{
  "moe_layers": [0, 1, 2, 3, 4, 5, 6, 7, 8],
  "balance_loss": 0.00701,
  "balance_bias": false,
  "init_std_router": 0.0162,
  "vocab_size": 8720,
  "positions": "rope",
  "warmup_steps": 50,
  "steps": 7811
}
Below are experts of layer 3 (counted from 0) of a mixture-of-experts language model. Rows are named router (the router's row for the expert), gate (a neuron's input weights, with its number), up (a neuron's input weights, with its number) and show model dimensions 0-191. Each number is 128 + 24 x the weight over its row's rms, rounded and kept within 0 to 255. Numbers have three digits each.
Before each expert's rows: "mostly gets" lists some tokens that are sent to it at least half of the time. This comes from a sample of Wikipedia text that the model never trained on.

# expert 166
mostly gets: "two ", "three ", "six ", "seven ", "four ", "five "
router:169075122095094097147112146114122123132119126150088124095119152138151117158179127126125156110125148095133115117107100123131119137140110082105125161144085119163120114093106134105111113173136113143127152090120137142150100103128147096101152166157112157082144129147112096085123142104155156162138157138177123162109116099138150082141165122120113148142140109115145154109107140093161090120133139140175154135135132155118129157149102131134157119092123104133123105153160105116137141084114088136114141123168146106128148126141137095151147103134173112169111112154093112148124131056098170173
gate0:114105099113166116121092091144106116161102059147113137098152126076151155127095178142130123160119144154142108094125114143113159143156132121155122152181116119124109121145125125122114114140181152130072100129161144118135129156154109117133136152150129139092127106122115106107129091079137119132114121143117120131129145079119144094137147135135207190128128085115126134139097143118134131136143148119116171095095101147122112097153130103186106099149121108136125142146121093093127112078098139100061140153142144120116143119097113163131145123122133091145120126125118134170124107129150112094
up0:144146112110115127135130097077103161096169141106128141150118121125078133182118140165143139096145154154098164122145127117181094147108166062133138096151132121148094116152161132156161122128104138123107150126131071104141137115135131132149167105116116107134116135148099177125147124129112138147155164178114130136119166125136127150171110117109122110126152070156127139090138161135117113155111148101146121120139188138114131127100123123165103088108114136085116131119079123142166170153123133153117115106137102143119108197126139141105123163091131106113132125100137123119133075147124102100
gate1:112125161129112156148149107147119111170089149124168161157121171134101125139108140136110192106168130141140096101081092105157144091121116090150125146072162125155119147142122122133106115141091117104122114152111149158139123142132079132132170121168114130116129149135140079097141153128169140087141132109156165148149111140096087130136147091173146130114100124111109131161150135087104112127122087139123108110134080136128115115139153142134143107177103121149140131111130109134208126109113137101136140100164063119133095167113151092119120116131105094167108116146107136130133117129119132133
up1:116163128158184133107102142123171124140116150124076135154126131078163104106126125139166106089151147130166121097191151125134117164182139123115142147161109148122129130095143129129146135086136157096104106089166116114106150098106139116112115140096143133095114128107111146129085104105081121133101126085158125110126156112123154138152091128114147122140107129154129168130112132145181118139110146117130115173130126154115106115123113132119139059084164145119094157114149123154094124142151111165138139118070160128145136097138106116144123155135095122067141152128145152115110132135183131129

# expert 235
mostly gets: "– ", "killed ", "begins ", "named ", "titled ", "William "
router:123153129145138114146159131131181123158108168148142169120089121138106151108129134104101147155181119172134090082128120161125121101104129144117131102105106122135114130135116144145054113137141176106125134135138203090134104121127108155135095140160101113108129124151118149128127110114124085144100121107143144108131110135124150169088113092138175084148124125102124137120137103143103121110103158110159180154124121169123095089103091120167176137127129123137151148102140099144131130086154133104137153111125129124108114098184091116158123169137118145117102157113124186127127143108137151103
gate0:121139153091162125140071151154139136108121121115131133129127152131107111056141138153134134118195115145162147144133148116107141166157107133138101117130112139135113158127109118123094121099170151140072138108153117127170149103145116097129121128151143122123180166144126096187145110110152101131123086129123108078140097120064122136114113106098112151149102149114095132119074152126088146150127141135149139092102115147129078135101127119180155143159156114143154128078135131138141103155134141115125135118120112108159160152128143146160113159141135094168118149116092153152106142149131125077
up0:122074082124150169082105092142136131120122170094157141134164129125069137116124090103120133112122137107128146138152133132112128131159142124081176138073146103119148116135125183136149149113117156131089130104128100166115123136106116145140145129123165090124166132150167170139109095131134177162134142137126161083136176084142128145105120100117132126111133129143136136134129106161149174107096103136132130099136102104146132126172119150085117115141101160104175117148123117142149095106140151093133089125124124098155161154132150080139143139107101130149155114159109104094110135098082140112
gate1:085184179148168141128166109121120112128167134155125182132143175085135140159114124118127134137112158137092124140129148118125127111124125154123079130102149138117142144088145117109123139121131130096139158144145166098120104118108108126102128105118128127132162144090113158112079095094108102108138099058128106103127112173124133088121091090144105147148128110155113154095166102134165123090120135117131159154142122156112120134106124191126103121117163145116137135107164192110081158100113118153120147164118114115146155155148099138139116157140077140118137129142131141095139112148171140143
up1:118141141099133132131124101102139113134104129112147140100107146119126132093124113110097187117118118137088077148179115107132129115138133154142153130129159154151118095125115135162152135096142119142143150106131099108153138103121121137169132084130092103135147154197162150156098137128176139137130105120154126167138180110140171093119138150117162109095115151113138091163110147152128169152128140152082124128127137101160097118128107131115135083109071168130169080142129091116118111107153068095119132142126165159124119178102164131125130116124138126164128102129125114107125087101094133157

# expert 72
mostly gets: "through ", "by ", "with ", "under ", "On ", "at "
router:135095088122124143105111115119117134164110130154117150101094129146142175105130131114103081097133112150169086108088158115119105067124157149130144103126131141150115146120117131177108110061109129097144114155146193122161092120067133151113113172129129115125163105103110115116144131096124108147111112117162120102105124144101160078161161120152149105125116171110161137133128136096123142128147114136096135131146122099123116129126139121127105145143151128144141142131167079166184170073144148093124148156160137148117173115148118164141132120130139149144110137089147139105100101114122153109
gate0:083119159162136171158138118148141084153136091160139141094082147110111133203076109121104149130161122114127142117143135134122166065151096093095142117114131155126128140121110114149109118120129162153132093140141112122122114093154089095120140087134138166123143156168085117145114124134138130124121153099148127137100139156152115152100186121142121128137116103128089132145117144145136147100160143126122101125108168143157140148121147141141087125109108123143102121148160144121109139123160090112088178151128158144050091128098124164132144120108081125151139115119122123138136098086151101125
up0:110176138111155135139099129103122122102146153154155132124161139140180134149135113116157113075067110130113113123156076141132184110120129124134134094145098150178145137117118112101112130140137114113102107121166087114148087117118122119135106137159093149160149142119133128136111120116136127095141128174126121113134133145169169114126164145137139142134111117156112125130122127127145153103119119153143135121069146168127186093115156159154170124118148110135148138104086142129108155128134136122147106129100136138142091185127038161120080151113111088151101154110123096123099093099139115103
gate1:130137157093096123114153167157120146125094117093162136128097126111097182145143127143150102139147172147165128146143119128119122174144140133132166152140087149134155118096154114151130117123096115146125101083098076148096160080125113155123137133107148148159124106130108146128155129121137119147169126105132140134183155093143111163146110144109089101096118114153135114135154105131090163137099111148071134135089109106126121112160123142148121120139185140102133115069111142125144107125124085168153109104107129144147107117160120132150153120135117099087139125131103116076181109094180140127
up1:140108133091104123131161136144136163068126119133121167157145148098106153129128115137167123132133160163151107136152129091143103131118112118114119163113139127129138113195140114116143114091118094149094099099133106153128144107109159114117138158095141137179158133102165152130168122133143116120175138140102147108143111154114097144132065134145069097119118142110124072133108107095138133105140103123114123146156103087163104122124126100127145164142150128128148110097157131154103107149137118186136166142144123115110170125150131113115116117127106152086094172097113166081150121069119099142

# expert 8
mostly gets: "burg ", "burgh ", "shire ", "wood ", "bury ", "ati "
router:126145200124152119102128155150111148129121140129109140112106136104127121101099150133138094105158078144168171134107101114098138135119135128130105154154158125127144141099141108113112131110131114109150112153130137111121170092145130118087154124092131088135152121141120081197100146137105165089128130121131094089147153085108090112170076105097092135138136112127108143097134142124172153159112067118114129132090148144111083111111163131173119146151114143094132113137112137134137144083144154111102161143151147144133128120139075133143132164140130115173122111132116114109108106191158128145
gate0:136112121128155158135093153106092103090101074151101144133101129120159131132119112128135095149108177092102148164143159125123145130159102146156124110124138156084139132104142135156143132144165165129107116133104135157113113131102131132106138147112120154178151090177150112166153122126154153134121109123128137088128105092141089130136166088119135108130168158127140123129143137171177130090128114067107122142068110107156085112152132176146100123145105119145144154154132137141120114087117118120090111126174144125099121150162138137146133077090125102144102159126144155087129153163102118148
up0:107135169148123134106155117128097106094084106126071148115113110119153156115092113146130127168136126114152137138137156154132120130157162132150150093133114118131133130111090160101113124160135154114119132148077170126125135086146091083120181141116094166144096116155169132057151116125165119157143152187138088139104150102179088110169140158139147113177125166138115140101146128156123120093128143105104116095091125111158131135138140145120130185093124135140118107135124130119098118118096095103106108145128102115106163107119158164117152142153147115116112088128111158140137134127105131106
gate1:117125131127124115116099123118116133114077140123072118146142159116119127143119157086138128140150114142132171097112098104135102178148094166166130138133131134088134144101151136142124160132095099138129124160130135139104165138118162131113114137153099151104113130087141095130153135154148132166115102111112155113171127082139120101107129148154121138123174184095137105098141164125182142129120112155156067154107113108112140144122107155149147065132153073125151146146135167129116087153147125147127143179148116140149098138147094110112124128116108117161113097154150092137088133135158163182
up1:167101099100162137127087116139111184126117174114128142135141196164126127115101183094159144091133155080101127105137138130145142105167090125144078137102122146130139098114122176136104119173092133092133098155126148134106136130103114096111129156186144070122155152167114103117077164131148137149130116128098132144166095115139114098142128130083125122137131118123151118129129106131133153100132127146118128127148129119126154158129070133135147113123126117161114147144144142150130113162138138165106161144130120169110139116120130130157104158080130160121133111123132124171110151081113095173

# expert 224
mostly gets: "–", "−", "nd ", "Kitt ", "rd ", "+"
router:137168118119152115130161110140155120167124115150086143144082116093187134118134133171147132157164094136122150123162085092123163090134110135126112148159155099147159126151149132138133111188094163184153127121133130131123109110125123107135104129113159098126111129117146152140151119166116132119102139145103114151144123169128144099075129135105189152147128121151132104159134091136105118141148113118105140134106084108156094108118123110102135125134136103137148111158092139120146118171090088139100169138095107096118109152135137132151077148117094116100079114177125111126136157114183151133
gate0:183107172111109115131159104166118142129121112117151132079122137151133124159122140127137190140146132130167120153120119109107179094127122093166147141111147148102127114105114116131133132137082121129160121116139136092131159130139111111141104128116156132134125143143125166148128119134165125152117127058111118137132168091102144075117116090096136148130148163169098154132153103158095150080129123151112124135131111131151098123172095137077099100119085101080124144108183150131139111148120064144114162135115117154131150123116171107128151115112114140142143094132118139133138202112144117144
up0:142118102165129111122122105147160159162166096134149135140130171094124101168186162149118095138155141139100118087118168200115144145156118120091114114174111119144108153154098127092133130130118124119146141078141110121142140164121113129133176131118135133117113081092121095148153102158114118076169159127097119132120080082139111140119102109130121092142178111105132128130093154131136141117142128067162143127124127148159149121146113102147105179141108103130101139162149102117138131113129182133106124107126139139078112186123117117115093150109138137115156123131119120130119122144095106109
gate1:127134160135140097127141123157134134096071142121191151075145141149108096140158128084144143138111118107135117154132122088129152167165130107142176114144131127134107101113150102144116137114078124147107121133089126116121095107096098087122150157140154096102137118134137117156131112132125115150117186134103112105130198142136134114105113161151156153155138111146102136149108142172150125125162115116133147103109088157134105128136090123118175126098129104129111090103145140145125143140125134059110159142101109139141150138172070093178134117117116141146136144120121108131183126086099143109
up1:086130126152138102134119136122127115136111113145100105122139116109133101182139133125127118125144111147114136104117162114132129106146151144118178145103105116116146147181130112136171130107106134115116089160106159140119095090135128139098115145151083121068156091104094111150143140123146101117114176107136145098148120098102100142136127162156148180158123086128127155146127160147157127122125140117181119159120129087139106119112119156141141206111125129149104137135148099106154124146100155147130180144121094123157187114092080134166154158111082149123117115102142097129119137107134127066

# expert 226
mostly gets: "=", "- ", "Washington ", "• ", "NCAA "
router:120099136164146135099102123141151134154118142095148072127152096125129124095102102114138158182155120102132131134144142126086135113154127119126096117138115100129134119105124168101133115108105124131116111180127143153112183100101160133151096122155150143107144110087149117143084093142093161095127148093154115126101148145088109099170129140116117118135149155090114164116137113122161152116112145131132094153123178156082123095116129117081133148173166126159175083143128134168113122128112177146138152137105139152109112101146167125139134125155150129081137166183162100107123144126120145110
gate0:164117126160109103102100160109174112148141142152130105139148101154125110145152162110131078153110130122129140090142141151096109130131083151152129173104100126161147140130131150157144188146080147158069114175154105140159136142126109101129136125122112135103114090135126126135106148140160160101080117105153115142139156130147096143140106126090111128134107145119096161150135163121142116135096132136122103147132096143122121121126133165082137072154107128134160120082120110147150142107156155075145142107123139184109106129111104098111155099132126113106156132131168067110093103113118085109
up0:130159128128126135151107089165100154137153112125186143094136088135128136142157124092128129135150130125124157126147144118165119088130101121139093139151111156125096078094143112113133112135108116105161134151112102127134111097146178088120151109137143079142169143167126118180132121143103149149183156122135118126113157121096137085127101136120153160164180107118094132155167118125123121117109137090142084141111151099151156147123133125159106208125115121125140119104114103150066088116093132097120102161137130132177137132119120082122126132117115104111137090077124165124119134109132138131
gate1:122146121151122136119107160174105122147085131135144117125148127142147078159127150148121087083096159156118142122150070084135133134114114112132135119098073110122088139124099152112122111134175112140130107084100149094144105112150173112164118128167106080176114124121136112135126160091089145146134175137133092128142161139123142120138174168139122183115140162088167116134134100111135145142128119102123121147113125174075138119111157163132097071149129108139109090131116132145135121120116152127110117124137112113095132151119129108151146107135138162131118166148092129189126156125129148089
up1:084123101137111136132155167121113121133155144164156104093141179115169114103123123145144117109103133144079121150137146138135133130143123114096184086141116150137154179187111129079130130164179172100121140102123166152134144136130109108112126101114119165193156123128093107136153141153113108132167144117114095141096113117140101091098150161128122130093097127095123117151148085128153102113141132129139112113110100144099162129105125136128146089113087087128124159144100146163151118139095109169111101152113117130115103152111126134121185093128120149154096121113127135170094131133142131088

# expert 230
mostly gets: "century ", "October", "November", "uary", "September", "December "
router:081108156136133134165158155104130124105163156163125123113115112077129149127141115150156140154171170080147139144081114108113132103113138151133093138117152193144124130099126118140152165152123164141151120097076122084115166087116126130138117113133150111135116161144128153103121136121114101121099101080126126163109138102104098081142107140098113119132115098148183173113165126123119151168165096117099143124133104146144115153178131099116095133122132090129143116133151181096104167095116114157149118100104151137141135115146116101112126144153129107103121109131139111100152161116105126177
gate0:139113111132157113111120122157101143125145125123165101124150108081091141116122122149109125134173129133124078111158167089124139116108154151170143153138123113121124119133113124146147133191126143121116170109144119151167160078122099120113147101137193141153101132105127128165152127121157117108137110154128141136114152134085127090121139123089113134108110153148156072119154157172106110126110143169150141102132114120121098130158207104110135139085112134154115171129137151086099148101122104124114093143161129139200146138117132095100139099147122117102126146111147096159128156090098114112
up0:116131139131130116116124111123121120114144136096141095124175099109121153140060152151119162141112115140106097160129152129109104156081118161151096111142122132148134122166122081121131158152130139116170132155116123155141152101112132125132097066128121135213136146143114131127143130124166141115149115113118145113158169107065161114163110121122107095080135139117116112153121125142097125145115123178095141116110181098177142123140170110119120109101120171104126149109147132107068134100130161145126125103157151144135141101115129120134152079146164104114153135143143112136147151063107146117
gate1:131133105170153130104130129138098071145140123143150136122097117098166113069121112161102075143129151094156161145115141113142109178123139117149124111132140158144166124148115103172143131110124088113119103092137126131113121123150129108131155098124158146143078110125100123165112124122125110134119123152150119136133167132096142135139173152152117114132116120185135115086137150078125091112125131162162138131121087103172152146109098153153089151122135110130131130125147115120165124125114172086135212083108150133124095112066121169125101132140122143119113148148129126132149087178139132123
up1:103148126094126132128119159125151127108161124146103115141157142072139144117096100149171117142140123142178117094114140113110121148114099088138128114124175139119101118112103099161104156121203092141103100122121135143117113085147092126111168120141166110096150117151117100096124139126164154113189117126123086096140143104123091116117126123203126169109106106110113139101137105100143116165163092161128129156116147126111093130125074125121144119151138137149118098159114119120123102137129134156159159164153113133115094139114098126140109188120163130151117092119166142105130115170143119123

# expert 219
mostly gets: "az", "games", "ik", "oin", "Sak", "ows"
router:083116142147099114122098089109119129125130108117127080127139113083162136124157132092103087116114115132123152158097122104167082128167137138084146157122110147126149118095121111131089118106147156095152123125124144129150074143106158129124133090168141160134111181147126168089162108124123166170141117113093137127141106182132132095115171156150159114167140122116124127131143102100138129106146189104134125124115100127131117150144125127129117139080128129135138150159093198114102143128146144129120140093133134154095095085107105117128123126112090092127130163145134137183170104148135161132
gate0:140126114097110124105100147132120158140161099166078143161132097091121166101132107139094119132132149103117119179125123131118112169154107130162150064157103115190114151128127125131139121107092152072117161138145115132098138160095161124140137101163122149113110136125140128161121079108138131094141110147093127143143156200152107142120098112153122152140092129111111130089158110137082076106109153098092144123146139136158083129130082122125104117133107114119093129116132124130160119162140110128143102109083119131151163135146132133124152132133131115151137128119179056142118146118115135149
up0:098159187105139144106144145104117157132111133158101135143089076123122110183138129158106126133118115149099145163102148101129121124133124116109098110173097136134099120143087154156158167137123088133117153153155120130118153184128138111140123122147116139168111142151111133134097080146132131128119155119125116133163133156121115162124106116146150082141115136091127099107150103102139094131098150090142113080107137100114169136129125181116135121147171136108125099095134170127100109164126155133123086127107125152217108150124113085117136109100123150152186112152128154138133100138103131125
gate1:140115130106169167126135139110122101117142135137145102146115143078160089121166135111106129101166114085137135119123121157174154154172086113129159140115101104138119146124124110134125104085175125150117099159106156129075139144100110118122108163122131163150149137137124116099116155124159103116159109093148136092139113155105176130115104115151147137132141163159088152142121108091142163078115113138148118142133093135148118116173120171157121101143159099134115123155114138143175148115123120165108150088101172179099119132101100093112140123108076091165134127100113147151153163120155143121
up1:157160133094129093086122136133144150090151114129147087118134160112098071123126122137155089125122142124133131113123135107145153098128154096164079142179121128183064101163123108157118110171112125105126143112105125105154131160096098114147144137117120139086137108115123111078155159146082117102170086130108128132145131095151117074168148166153120096153129128144126134103134158139104128153146108116122156146144133131128118130105081157150151114122156151099145131138104155133101148119118152129133171180110106166104146166151147129112147166116119136123118122150131154142061123144103139113

# expert 88
mostly gets: "C ", "III ", "X ", "V ", "Belgium ", "B "
router:130094129118113086137156129131172096138130147120133101098107135100140110105180126132124147125122123104104139127129082119107094113127088103145114125151131158165118136120161156129117135139114169160127135087181133148126096096108142158173119115166142077137127140150093109168118141163102150168108115096156107151080131133140090096134165113136117145143154132155148111150144150177134112115151131109133133119125113082176146115095169111103089147128133134110152114137102126076119118153165137117156143118154069131094179104116096116157131149131154083160135136123138146121164104136089123095
gate0:137191145121144148103115138113158107141111077128126143131110154133102110136182157125129184098138117107114099088134112126138172107125127129125091117162167092148093110100148129137130121126150100150140108128131132131106138159163094129116101127126117118129137163164107100109108184148115068133147116180137119107140122099161138168113157167129120111148156140151160128100109129132106125135161131166101086135102118106141103141120149137088111120076116099107111126123168113127117096130112106136154151105135163132134179088141096133120100132130122117164125100119120141112123181056087101139
up0:109139104113114096088152148107175147125084135123101105115097138152134097137138134124113112149158131136131100101147155156146125149163127153163114154079121105149104090180146118118137141106116085116137132083097168128092118164153090154143156094140111134124118170166126159091141182153100100129127153150155104105125112109176134100125146126101102139089145106153127103135106143112120131137124130158112138150087102115119101194119127178092103137081160112124142125109130128126178140150127092150118177101127131132151149123153101125113097135168128141142085115121083135123140125099112123149
gate1:124068109101174112154108144148072160161121107151152101099167133121090143113158133139093139139150123104141122132172136115102119139146113110141078119147136115107106136083109088130117113138151148114103141141127108160152096099145134105081153125121170120114185131164137142136171120139130123168070082088134102141142130116128095104140101127189147122134112175130158120107110115138093103109120163114117151116116150095108121147138114122126099121123107153119138127137138154141127143187154124123145072104130134131130150169096162146106106116112114132166095132166150147133126155086111105118
up1:115134109108157113152117116122112130151154122145158120104123113117104155129158103122151166124098158113102147125144111131135126124166111144126115108156137117118098165124141143117136097143084203111102174127120086153137104099136139105050175128150135111102174109142096128113139100125114142164125130115148096126105119144124092147189128131155144133134130134145135148119090127130146100101123115142106133141098159127091102173135123128149109133154097151113117108104095133137157136180107106118132097161124141178140134210125148076100146138080131144171111106143151145124123139094100091138

# expert 109
mostly gets: "\". ", ".\" ", ". ", "). ", ".) ", "? "
router:129090096138113091164132125173143130122115151129143163113139103142121177157121164113115135146129155142126169132094115180142105175109128117127098122116136143111105166137159128136154124114129134082148096111168103106138169134103161094187145103119158117105147116137105134149129105134124081100104109143086119067125136103099163127115120120173138120096124114132116107108134130131134124132148131153116154132128163134128138116116120113091130135117096099143126148105094116121163154129140142127137088160133121090159169112167132161152137170094126066173115206102133160145137146135091140106
gate0:097115126144133102131155134121113142139100127108181137142121136126133142141111096157102079177076143144094156128150152153148147133127104132090125119089118149100144151129155143086145129140073126115101148113129143126129108137121129134147171115145153150134128085078114155116145117143065120175112151098135145145146128142139106176128139083072145125146133100129138155128107099143156151086178121088133160126136118146155140145125115113115153127132173099111132117137070112129105143092079105139156133129107126122159165136175112098148123120151110134124103107137100142120108159093086129188
up0:106146105121131150137129122129156161117110120127131104154117125163117166132046113135105155152119145108146133118119142087088114121071084124128063149111084105140114164124112144112112106157086110171120142117168130129147080122136132102152090170126130127118128141087061117097134064116112101126143130130147119132085142093160147162157120156122128158120142133127129150125121124113145114122095079134125117111155149124123138126129109125113103102182127145137148084108175119142107155103149133159140152105091130130118131147148163185143134112138100120160120116161138147130145164105170114121
gate1:141110143133167134128113147169087154153138150131130123082100122104176142108159152144116133117103144139152149147111128108079153139099135135112120145167141107112120150127116135153118131171148127148121145148106209096181111103130165172078110126136133132113121104112109146152132099135111139114120151123131131142149157123127123118144127124068160128128148118118101170143163086159097102117120137121145121092102097152147149123108126136172123114100068112137157128122179089120110123100119131139116066106118097115136134114157092091102142132098122106126112115119155152142116166165188158104
up1:141080127156139152146151110115153161128104130160093114182128103118144145133115176098157121115140133119118128117166110144171108130157087127133126116130090153153151107126155121109119119103078129135165160115123084177085151161157105083157156154120113133071095133126117100108148145131134111109176091148096143132116124121112117115117114122130127107112125139146174115119102149098147118133121150159145154158112125106140116139163133158119114170114154165093132086114102165167096170147134127124141136130117150141127124118094128143151135138166120147086087173139096104122061104122113108163

# expert 217
mostly gets: "_{", "^{", "=", "−", "^", "^{["
router:152109068106133144140148191151154125134151145126143131165114123144096116110109120090156111115134137158145111094082113126059132107132122151133146124119134141134110116138123175113106170135125126162153082148159160084140153145122113115137088173129111100130093191106131095111119159126137154061077132114139132107142104121141129116142148161107104139138115117137136145123116118153093170178161166093117114130134128111102145152128094145110094100132120088165153137157126157197168113127130159107142157136132107121108148149128117129130144099110106138131107101134123105163106137103112126135
gate0:135119130141181114127139169162134090111118136114163110133106110092163123181105100111160119137131117155152134135123173138123107143146131129076126075169134156111132117096169116089118137167157140152152118064106132127159156121124100138120184102140136102146159092114121144132091141146105136115134124131141155137117135165109107119146138111096096132114123101071101124120111120092145139114103132175176114118065142127123163139148152114123117152114151114128128116128093120131104133140113079105104084169160161140171129123105136140116116159149145104141106156138110115119135163195147123119
up0:096151114171096131086135113131136115131128176124163129120137142152119151123119100146117139112139131138127123095138156145116139159113171117120142118107123110114140148110133161118114132182165156083146161078144137139113167078113077113111123108124138101127128159142137143155125166146120179121092157137168162106065114134098109098170163121123123160144144100132131127093193096144116159104147157127108125096100148128124150189120136152134087135095138119115114141131125086119105139072135115085148086114114117107153098106111159143100136085117118125109128146109130129148140136092136136173
gate1:143160134109108138139137129100129151149151112087143125140136131180100132103146141068121139133137119137131130132129088104124135086124105119178090101166122168120122118115136093137104095106132129146141146108108112128136135113130073145112123127088097123136172182117110099151106151086117130120120096160109176115115125129157138113120135115157163105120102141136161088105143106157155096159122140132117132147169141137122129159100127151063134187129167166113084145130115118118142113133155110143123135156198173124126201150135176117130155078130112120127109129115101143092122131120128124147
up1:112130119151148155100080145135141127088117113130116124154128140150132143121131116151159140135134158175121163121153118078137093164146095127124135138149145152096115112174113140136155135088113113128101118096153152097109086144135120086107154108125128111113121109140164132155176143192132136156150177107153169118141141083136091103155134139164131158115132102132112131120118124093141130166168090124142121098103104088177133123119149120140110125128049102145125121138174112150113163107158102154107112150085126094143111129133137126115167115108173120079106141160115138138095116103110144115

# expert 11
mostly gets: "Angeles ", "Zealand ", "burgh ", "York ", "shire ", "burg "
router:102140167127114100129120143130091133106094120160122100123148106080134110150149106105153140137130098144128161115100133118118121163097139108117091149142119142156126144085110124132102116130113156113150100128151141171114127152118122112090159070160160091143140119170118124147096139149118152117116140127155109112127166090113120073142115108136114144149133118151130163181129153116150114145133166151118132123164156120144152118086168099075136123130156074077151113154151124105119134142121132141144155107149136118081120083129085133080121140111143122174138119167152107163189115182109144128
gate0:139100155131153157097121099158109117134140094131115115109124125132115140101105116136161154088108131154125127147174131145124122107150100099149106081159150167186115130064119112119122118105150142119109090149149132140120130107137151133113160105144181093163140129134119152116157103112122140134126105095077119109154110156074158109134122152129123136139121130094140132139154143111099135132168145107103106146159114146159139137064133142152163150140132126098131122123145152120103131099084154126186151121190091134099180180101131165138139142126146104166159117107105117142138086163109143133
up0:125156143126086137122153153123149138108123103116162162109144143152115109158163189129098145127114132144128120105108159134170153145090169127148126140134044187090159108106162163095151143126153116123102138134113131092131145140104135106114114106115109137117107097148136141085130166118153121156147154118163131129192124136114119184134106147127102107094133116094145121137152118122186127118131136132154159119146103104145127165166142124149149097111176126080133131091125141103126168118122111138097130094114102077136127117146120142136088101137128123124130132120101105131082112113132101183
gate1:121093113112169171098124087100097110134111135158126137137137101118132115106153115123129121153176142087117095144159101099087142072123127098123145158103132154148133112142156147159114135153082135161126157104116200141167146179105131133106125151109136137111151094145147112125139118137088212109156127103151127162078119137153098125142138130113137107152141072127161135101119135152151114125078134159172122117180126160137124126186093112115112122137107134110112133141138096096134109115149113146157103149114135090120098132127118077122158125135124124113117102106127109155124144121122128139
up1:152189085095128075105135160103139133131121146131144117123079107143175106178150083151096076125130114165146167166120114135130150172100140121156145114106155111119100131118105098098139128122148104126107109055150108106134116081102128123133175105160111163148137108156143126094167166112126160119122130113112115088128111117140150117156154090135152165135108140125121134131139092112152149128137110122143157128170123139121121140156144087134152138120134121141123097147099142114115117151134116165125102108165108182162132140125096125152108120143100096178117153148148124169145092117115120140

# expert 25
mostly gets: "his ", "Gls", "Phylum", "Outstanding ", "(−", "FI"
router:120163104162128170108127107176155150119121145124124082092091096103113130126104128144119158166125144126139123111134133118123141105121114089125146179088120094086129112121100150144097134125100145150136117122157120095111101169159097116108148121169154180095107129118117159093074131164154137127121146089140117110118119163139127099116132149129159125122130161114136129123167123175122139096137159167115139129136109130112168132166154133127101116099137104139152137149170146088113148114104138125078174125112113143117118116092096129143149097160073150102151123181100149184128142119161158142
gate0:114097160140150145138150098119152110110136112115147116105101112108121128082147133132112107152125109150140113122152100156134150110133076165148117080149131119125118132117131107121099172137143170162107107187125135157124082113115114105161109140130184078141170112163133119111114120068114123120146106158166141149124101127132145126140147119170143131120134123123137151127138145103133151149133139111093111118105136140116158145127109091093142143140102133091157131121127092166126117078125105094118144105127158127168149153116075103139115116120114147169129149102097154137108221128098144193
up0:141140127142115093134105179129097167112142179146138176142138112118157128122103169127119160082117092124106174095142154176096115148114111151107123149125125168118105142141168133156148121161108105110120149082138118131138133111184148127155127121100086119129107090141075095089155129156128108110123203097113135109116108105162118125147119152120076152139128119084102133125153121137170132151100089162154120160135118118121132103113109134153130153139148104148084075114135135146137151125096135146141102153134138161133140123113121152109158165106092099139136103130099150093150111145132110117
gate1:045156125116173103090127135092131123084127144114166158125088156152153102118131111140124114130129131131137149134130099108181149111095112112137133116140158128136120106105164117142175139125112138119122159099133091153163146162106134157112142134108168116122141149133125166150086090164092125121096121114099111152142130097106102137110104136123173128124131111139133127089171108131165123116139100153148115137090104118146147117105131170158099139127091120112121100059197149150125119099110135118109116140104135144107131142128171099134157123188098107110093118143108089108156144120125105143
up1:137114106137084159151082126127126132141194131136088167137121130131108131142154140101158132125106134117115094133107113153133128167134125093150081105096095175135114140150086151114102124089182145118122143164123147114078149135157128119144137126180083147140126172115158133081128167137168131156145143108175165128133108149125128087139142097142150150128146126115104112140117116097087122125077133131085127154157126156136136098125098147109148105111125137101109152136081115151147136106162157096112142126093151092174102123122117123140145081108107153158136077145139132110113127116127112157

# expert 12
mostly gets: "his ", "their ", "An ", "its ", "your ", "a "
router:149139124088110114115140110141133117169145188111161092129126091159121096095121104124118149135127116129121144119154134121118179163123064162121136132153106079077161171138116132124130136144088145154138106124132129123149095139122141153100133151129138174141128087120147106166088153122158148139129109091173153115119102120147113101135105105122127143135137150142079144094103112111125137155113111116130149145125137172117154178145112138093095163117086062179093162154136129135131109098124094134147165127166109128101118127121136145179111126154135131145132110119087160163133099095153132138
gate0:143183117117138134135093141109130133138112108143118132171111141093114136116165157124145127145119108141136119143116136122122149142122105121105127090098149121090114085114124133121143162135152100080153106149111115055159134131171113161105132069149139087103129129102147147137125152152105151092111123114155136107151146085159182115125144115127136116106163095145104113108118124090197116178144142145147137131110091160081144162131112084103165117154166160156132137124152106114131130120100104122092148147130138115130148124099146137110158153128163091126148097112165118073135104153153162109
up0:136112040098117184186102102121147163125149108158110089165120137085119129129153115118154105093081115144109126135152095151148118112133081146101126109162097128111124106106110130153143156181136116109142102129117100095128159172108123140132134137127149106106119124112167094095125120127112119116135119153140140110155096101150146157124183179098164113147108122140127075110129130121139159129160141125086164123112123106149127058146155113110138118132168142162134156161095127139152141124128143129156115146094120130141112100128120091147142114125160128136174157131121119145111165140122104119
gate1:085107142155125130163089125157112128134142100089151144098115122146141099163125095135119138124111120128104146091135114133118128127109111086143148101104154128116118119161090107130169152150135129113144090097113115138153170108145146146101106121112096097137146140056224146145136109117120093121124118099133146152137167141163151169141133133113105087149105160143158110113104113106130115136123123143108116160111097104146131091156146100111123074153149170105114094162144109151132107107139113173133126113193137136112141104108166142115146108110152133088132161110165124113099163159137142140
up1:126127173112126149127145129133107147153105079129123124127144098141152140132127142119132107101125128119153135133080102122122088107173123114163152124132104135104129151132144150125093094102165126101120140159145089104155145141072132124158161098097164113084115112176115156123144172143137118124168165156105098166110081167115133105076096133165147146144142141145124125182126130089103147123088149197154106132169132098153108151130145146092108106105166136130124112112092152135097153188133097088115135124102122124113159111103085121155133131097118123116114097136105112144133128135115135131